{
  "n_layer": 19,
  "d_model": 224,
  "n_experts": 64,
  "experts_per_token": 4,
  "d_expert": 64,
  "d_shared_expert": 0,
  "activation": "swiglu",
  "moe_layers": [0, 1, 2, 3, 4, 5, 6, 7, 8, 9, 10, 11, 12, 13, 14, 15, 16, 17, 18],
  "router_score": "softmax",
  "normalize_top_k": false,
  "routed_scale": 5.72,
  "balance_loss": 0.0119,
  "balance_bias": false,
  "router_z_loss": 0.0001,
  "n_groups": 4,
  "groups_per_token": 3,
  "init_std_router": 0.0189,
  "lr_router": 0.000275,
  "vocab_size": 10937,
  "norm": "rmsnorm",
  "norm_eps": 1e-05,
  "tie_embeddings": "early",
  "optimizer": "laprop",
  "lr": 0.00156,
  "beta1": 0.95,
  "beta2": 0.98,
  "grad_clip": 1.0,
  "batch_tokens": [32768, 65536, 98304],
  "seq_len": 512,
  "train_tokens": 509900000,
  "steps": 8303,
  "dataset": "wikipedia_en"
}
Below are experts of layer 9 (counted from 0) of a mixture-of-experts language model. Rows are named router (the router's row for the expert), gate (a neuron's input weights, with its number), up (a neuron's input weights, with its number) and show model dimensions 0-223. Each number is 500 + 40 x the weight over its row's rms, rounded and kept within 0 to 999. Numbers have three digits each.
After each expert's rows: "mostly gets" lists some tokens that are sent to it at least half of the time. This comes from a sample of Wikipedia text that the model never trained on.

# expert 30
router:497432501456466486443534541451490522490474481458517484493519450439566548457518541449535474496583509391542563514434479445465494492546521404540577500466500427513480435478480527503449509522459459524525583563573462474574551518514505530505531579546544492518488550547516497479468478517551498467492451494488454485477539514492463564497550541525495555455495437595538460441417468539496597524434501532529522443505451545461567473528454467435508429492468520470520518455493507522510413526545537461481470505490447504530492557525565523531501480433440542533478517489480494472443543509474551486519554410505462536532519526502480515520471480503586487531472505448502507539537508520567520525496
gate0:498529506497456531520549489546450509583547535460505511544472483462485512410519484456515520526519470481523495494517468489446457543530481507485575505541461537458533531484514480530545430478519434438476567515496475470467480598555487483533541513517482491568488508485553563501556559492504432404486499541451462488475560498492444515579466513459516588512456488584475485545482551517487491500454457587518545464519539486498461475453557475501535437500544513522505448532514483583493480460585432482470412459517578545446470469534572495491451546494578540489491413445526479525573546483525474499541483499512517493552466470503473507485527501526590435511397552494502480509449494507475567552543
up0:501490525472557463528490518521475485476485548568424512525556491590525530525473531593479474519506491550502543504513533572533480452503529534545536463549574466508445556447484530523452499480464558480507454474459506545499518433444531526468481488521469512465463540524487448448460412481557519558519523488565577461509479503523513431527487493520445457502518503485485532487585468482466524617537539434496451513406487529415560586571443513496506510464515510491498513497541463439483466511393507547538559502511459463571528519510440547509516525546467389463478510549502546488522481448498520552461493489534480520461508461520542545506520505523429536515536463449450487432586530530497498510442
mostly gets: " century", "present", " February", "%)", " January", " million"

# expert 60
router:510373556496447459475487526494479520472509512464518447462499469470587536485464527470461486480513552477528586493448454435424546494510516405466513535464452472583454480488426507531418533529450422526515580529512452512532567478529543538514544602485518522491468512569515487496500501515561511516524427467452484503510517507501478527525560507509492489510517397527527446493481470532492564569472500494511548480504431494477535429555438491434528481490480441429512545468476508488565446544503513476457477514454498460545529565546503519568534454477503512477498506481512537448419526477515547522516581416505452557573517540499554514496491514464571499520520469475509518476566547531550444488500
gate0:572422488533510462504452500495464460563504543480508552466406453464507519495504528527503562483442495522455567482479485488416444443526568443475449493534493532465540524544447524566494492494539503549559493485506545491490478569551464466401478507509489479473462477539448488449504457540410475385506519551448541446519483526507545510498540503457491556531478530456492509450540523493425548471510439499542500470516483466526508434516557501507508517588452483541470484448493560541520556558460536438450477520455496464499538537475518468498574503482461498591560513491517523492531477432527400440489526492525505548499515415503551466419507531535480457474455520556463436503497494452555430482502
up0:443478514483532573530514438524501455440555477506511525498539532509497455567510531560532484511543496495553433537498509510527528505494452534498509572481435482512501456511514534496503522485546516468525509503463476565535532547492507509576500486499446525472512545497475474481534574487485498539424512456535505573422541457477464579452488513531556422464544452519436510542477567462545462477459522466431496520574549582491473527525463456495395483467629455502475561541440436536441494500540488560511481431540531573441483450466411529469457444541559475412434499484499478564435494551526560554474512470538499517518521566532461510567449516464499490481503473507503520522540532524483479509504
mostly gets: "In", " during", " on", "\".", " in", "On"

# expert 4
router:475398456477498496461506550459489503500507495439496480460525463464591535523439483417497485502507521415519530481415440462459534492505519409441542556446505493531445456494482504509477517567482433579532585496572460445530543463511487570526560494507511507559473556481544506493464492470574502473531451521475464533495556491468485492514552549496526562495544466609480467501405459566494500525458540530480544484505452535459537528552451443430541471493533474416504489458495520492470464532494529467439464486443437477504517552566541501528523468476478533476485485508521473458452551491501545489550525527528417554586503553570534518498497514484537492531512538469540479517496583549563469466496
gate0:534511523496471542382506454503536493464496477513585461460532484455495529557493488580491470505563519545472501569486458485526530462518495583520532426410513514423511433449494456461496490505484504523455493568544500493547499502562522480485502483504506528431463589495483475463466419556563535448542546527508472479487505503570509498481515524491470481489509497480590508576535512489476492527539527457496478383471456499399514480535522456527510522523497517434524540427461493503548371550523435525521569559503494513583532524541496533545594464528502475462491545548409462456531460541496528533545508442445524494481455458539492447446509462557540514462510494468487470495507512543509514511487
up0:504479521542506473534507536542412540457504443480476466490463465509556535484530541501483542415412529485543584529467523512437508562484535457492455544504457457563499498548425532505490455519528489489500503527538498567444552494437507532471472559561578490536486452557474460473458511493459560544476536459469570458465510516494450538491509484527493421496452456505561459504461453516474559450436420512525500524553512536568544433519517529435440438524415523538539491471479564504514517522560514481438461531448535508448486444534557437480445530508463509585537486503543528491465513508478453525450542481564513530559541557507548547508441479415499514546512411470560547497470473490499471516512
mostly gets: " Smith", "ić", " Williams", " Davis", " Johnson", " Street"

# expert 57
router:470459506494528499494520549474538541492505478407468426487526510460538574506463499452472472493484545438553591464487481479457593530512495470539499546459482502523417482522511567502414496535515451541509532564561465534481534487445562533506514564513569469506457572565529462525442510499573526444525463489450527433496529526478482522471534565544479503524482466576486474487514532604466538488418485517495524468520441512490519430564496506417470442507511511431535508451463523479553459570564528465481431556482435513527511568564565470573529450483504525515526466475491522476495494473559516535512492430530456506561537478583536496539520514471568460497501494451488514526538565509486477559524
gate0:521499550512498525535451525486526575480504520469465489513399460512527486482520460477526510463515491487475498469509460520501485558528531500517487554486524602494408542542542503483508534425553511438530575536511484486474499482483464486551493449520470437468462423446518461501458558522473468370539483519497539508467486516521512422575533544550486502485531506457507508558472542526521507429539485517462505545530477450482492450506506460528532465523530561475571572489574477517532535511535508589435470434495550520411492495516513503461471512479585468454542534492494467499472524489581511506526467486530531451523609515475458552533471454574472505450499491502411466477510562436449400573559
up0:530531458528529452500479539547469538419472523510570490499481472472475504540524550567601481440493566493451502438505513507559537512460498540603505522481536505451505482485503558527534491569526538491511512493486588522520487470465587462500547493529501497488443515522501513467455495522467542577451570599548540503500416533500471490492509469513471432464465530502515455477573456490464502522499498403495579502548463547494515455533439508490484574520482467496524553509487484491407475443485545546534614507574525556510460486491557469480518410531526499516512474397492567527473490541480541483467523495539464555475491490453480523541416549445516562558509469476532516516489488511491599491488
mostly gets: "See", " f", " t", " Species", " List", " sim"

# expert 15
router:505427485486438475497499536474472529493554494496508447480493502473535540486469513449501461448543513430521585510439445483419602461508493422477558519451464432528482446469451538494453492520458448501466504590540425450532525497523491539522556554527564483544487591555531510507507515517552514502483479551438426545516574454436464483524574562513508483450478453530534489479445483552516556560483469535539535486545453556489553462500454463424541471458495439444535501475527493545514469512560519497451505521445493470492502529535536554540524554494434544481507494477507468443468560483508521496566589450530464550556532507534524448515472501467520493475425483475525533460565482574516448545513
gate0:472458486467484471519480489514469511488533545524475481519479553506498537473484535489596527559539453489433506485445507479484591465540448425488506548497469526506583523484435516569553499513451463473517498511500455502509475509490518476555527533581577473417472528628497508531504428536498501521562475478444519521486568448460496492528486518549498448456456517482555498530442548526518509546486467545599531522594481556504616440572470413440447508514449426481479477558473529520470570514516493463482524502484471497490428514497540563478595460488420481480588502505512502485506522519535547459490538431483524517487486495501527504484429462489510450479447539479466510567508451551467516505524
up0:553513522484510519497496536523535539467388422477551500514502414434524517512495454523476499439501542509516547443518490462548445503498492559502534445464508442507432494536540501419439532518490485517439514498529557561491546487476501508457451492450456483524523476477457493477411508555551476435478475471580502437489496516573521536500434486498478537539531478512489459462528457496461586435460502476415502461381497486491458570495510582500528474452497546498519504422442477515553445557510541497506516482523484520553567533542485404557448471511500521553397540468502560474458457493469479522515452480477474496485488534481504537571548495551519521524594437472521561493514544484537481532453
mostly gets: " years", " year", " before", " million", " days", " until"

# expert 14
router:507390511505488493472473525473485545488474477451526464450529501457556620497459467476497449473520534453522574518440481406493538503521536424495525541438479496509484449516438544555450463555475415549495531570544462503475572450445506547491510572497516490501453535526499458516470512526584509486545477503475477482502562504485520528522548553568465545519537485549535422538496453517481571528465479537525503434519473596453529476522469452410496452468504504436502500417469524506527476559540585469411476491452471457553517531529504498550538509446484506526526535484504511455444487526526522524552562435539463563578473537533561496523513478477559507552499462483512519541534533524559481512510
gate0:476457513512436459523506532518487522530537478506453518414499479520504503544523614506488580506409505489529517543527498491462520452478454472502460460495581496514476452486473583432444498495490460556556525519501497475550482501482564450469481521473591393555437516535446561504494430458471572408479539450510497461517508549497501558512538527495466444491479509471471460450478505495450562528498503515486551516556471471506462453517453573501489485534464448545535446427464499510579541472453605527542504519484526513548545539507519491531488489494488525522546527457537572538432490495490459483472460510484504565494515536454463514420529465477625459518425460582495535530545474516512507463490
up0:540451611518533489555465497561467458487502529547464523453457500470460525461537537492489463522493561503412524485528486508455550478466576480470461514497531507457508521501473425534457504538503502501511508474459569482559488556506503521574521460503425595489533427502552453508550472578381584514470483519480546504542442547553537433520487479512510543509548554495490412529547459489513452560551508524490475522522484490468446522490534458501457562511522549518440563489516434453495546521494583568546465573503516455502446502443489506506494535479456527474508492562506516480557485470476490485475470442484482520490472446476538448413500473499486425504603477521454509430479486565512443561490
mostly gets: " with", " where", " when", " because", " by", " alongside"

# expert 17
router:475437494437519483478494563489458507534460508429536446480535486462598554509491495475462455451523578433555567510449465495489518464502552445516527505439445445545494431551455517525448501519479454496504542559580465488435563511551536533530522570530552515518421524538547510510456506530546505488519486518467478489501535462513486502513540543561527500475526444562524470455468453559528546555468458517493538443502466546482504448570420484426519437492504463459475512469463515572532473536564520497443526520465490452523534545569533511530501501506489564494483448490479487431422552481533524486509575454572436533558510569584530511513490504475571504518463461490591535494547549524533484516461
gate0:484519516538447544482568515451423473540483398434502490500484488499515484494507481536519439520525539443452517496459479490449520522463473503506518479485451489539401496511518507503478527464534501471524542537508526496455530534507532461511452538505471472534444521490448540595528451456490496524470521450461446500443471527474541463473471485556506514488487529501480525505465523539557445526506456482531506507459459469504456513458524520461578555524488462438487446507473516459638515495534609483529439434486484441554527563574489518479451520533428479429542457446447452551517508566423527452475551512554463613525503450504468444507588461499477488531494513489433583462565459503431477555512
up0:515484482491516485494446507522592526444492576523512492485532520467500550548486518511516532494493494554562488497518494525515500453533480489405499568546592501478576457516526504492509476561430485504429492469517490538544468456461480567434541454499552557473569494501549482431476480542511539509579491557499568497535531500523477521536545543445456524499530512532553512441514452509512504489454510544501538489491509540464539466541487445553367434483531515561452509499505525551397466524510475487486545570494487502449467428467486495546540465435532505543448503580540574493475512413541517546537467458487510407492495572468515603468459546478522548445531502482536441506456564517528491500461
mostly gets: " inter", "а", " ad", " among"

# expert 55
router:548447494457493475459538518500485517473519455449504410447506475434517586500478499486471463477505527425511560461415421462418541503549514468530558528438465528523454459493481513538436555596480430476488516602568495463497560512443529538547511536539530516490489519520454483511481510487525517510495481524441475507513608497511480515524566519508484535516531473605526490508431412601468522528440518559532540468514415602500495432524467496444497506511508527426530524479517494481498486528578529494484486501446459479546524564538539471530549437505511579519451495478468505465459502459508516464568531465510472482543475548579510482494461445443537479491501435456512531484507511484484475535481
gate0:484496463572450471558465508470456447525522562509479524443495355543524511435547504526538482562585480470585495485510543542481484495515447514462482519509482501481525470412490529548506522507517470485527455481477455497517533451462481522519510502460426506590562532502466545468486445490535485454516441515517530524493554455528446505551475528475516474505487453543391494465492485571472539515494524649500522490555453474529456570539469490481527495435504463485526474478523543508559479434447501509462439513431559579500530507442501449530435487472546517575464513502458548573501456511483557533509522477630498479487497479498483492518503571476475545523504563520485463497515491435533532510539
up0:481478488569474468506425499477364398496503537504461542469476448521509460418512479500463532582524497464567462515495535517477463510545475489456550527566532476480444470413492517515505556470525474507567526436519512512496477465526440509446440512537520459557526533418535571497494481541442470524412514540504444542490472494463438521526551521445543495485443515487425488425497524561484507560541550513517490527525523436484471581490421476495495473514519435520500470489487465459519507448470533536524413504487477495486488490445494451479549485479530520590477502540523521565497444504497506377546508520597529489507480468586459480564437525522449478469528507499562460506495492499510484500538
mostly gets: " Born", " Genus", " Species", " jump", " Phylum", " ar"

# expert 35
router:470415465508514485464532577488425473501516453423501509482518475450589554489454502464488486527531543373551526501430492419436526473520508403489538524457459446520478475497466587536480517542462468536513528495548497453473573493507549544523485512481503454560468560540498497475476484493569512465538477511479482492511564494538498512557531527519486531512503448551482476467436494582491540541449496554526529442487417542478559502529434459408548438487505463428514469447451535538515456555521526481467475488436449441522505615555524520526536504478472580521524516476513449470430548491506584501509507467523425553577495520517510497525500513477528481525499507503513521529519528512536424488511
gate0:468484488536480469457545524457566455550511532518504513388516502513491516517497528505467470515510469462522449569472523472510469496547596553458538500498531412531509392546432460576479478550478447477507452502511496518475492525452470525502540538539543529425400462509507566546425492550521505573481572508467526528533425568468516512459500543512503507464569495514554494464508426524514466513517504550511493486479549555470479512488475501530450509461463441529402498515549432484510492477481475507507436488477409541492517435524493469503467524407478489556480625509451489545487542485501472527494464494521519508480502563454492503433513430476490502513445520499508537513492505613568506494402
up0:483524451491496496482431550471513484545543447543478558577479550500482461519547447572546490526544507477523497441509506453579481448510455454416525487493563525549545594514476523560522581476470504500539464458465545471467521487518515524554427429514447500544565543513463543492480443381471510504509478562549507516485495512510511485478502466479510463468478560456472575425530477502492484535480547485506515548483427496494569565517491461526561508433523521470510431539495564508444533446458525529505452476498459464478429516456495520470530524453585476526521499463490398454523530452497593494479492542547450457445451507481460449495560536483426467501464491546513458498551503470479429520449
mostly gets: "ville", "า", "ง", "อ", "น", "่"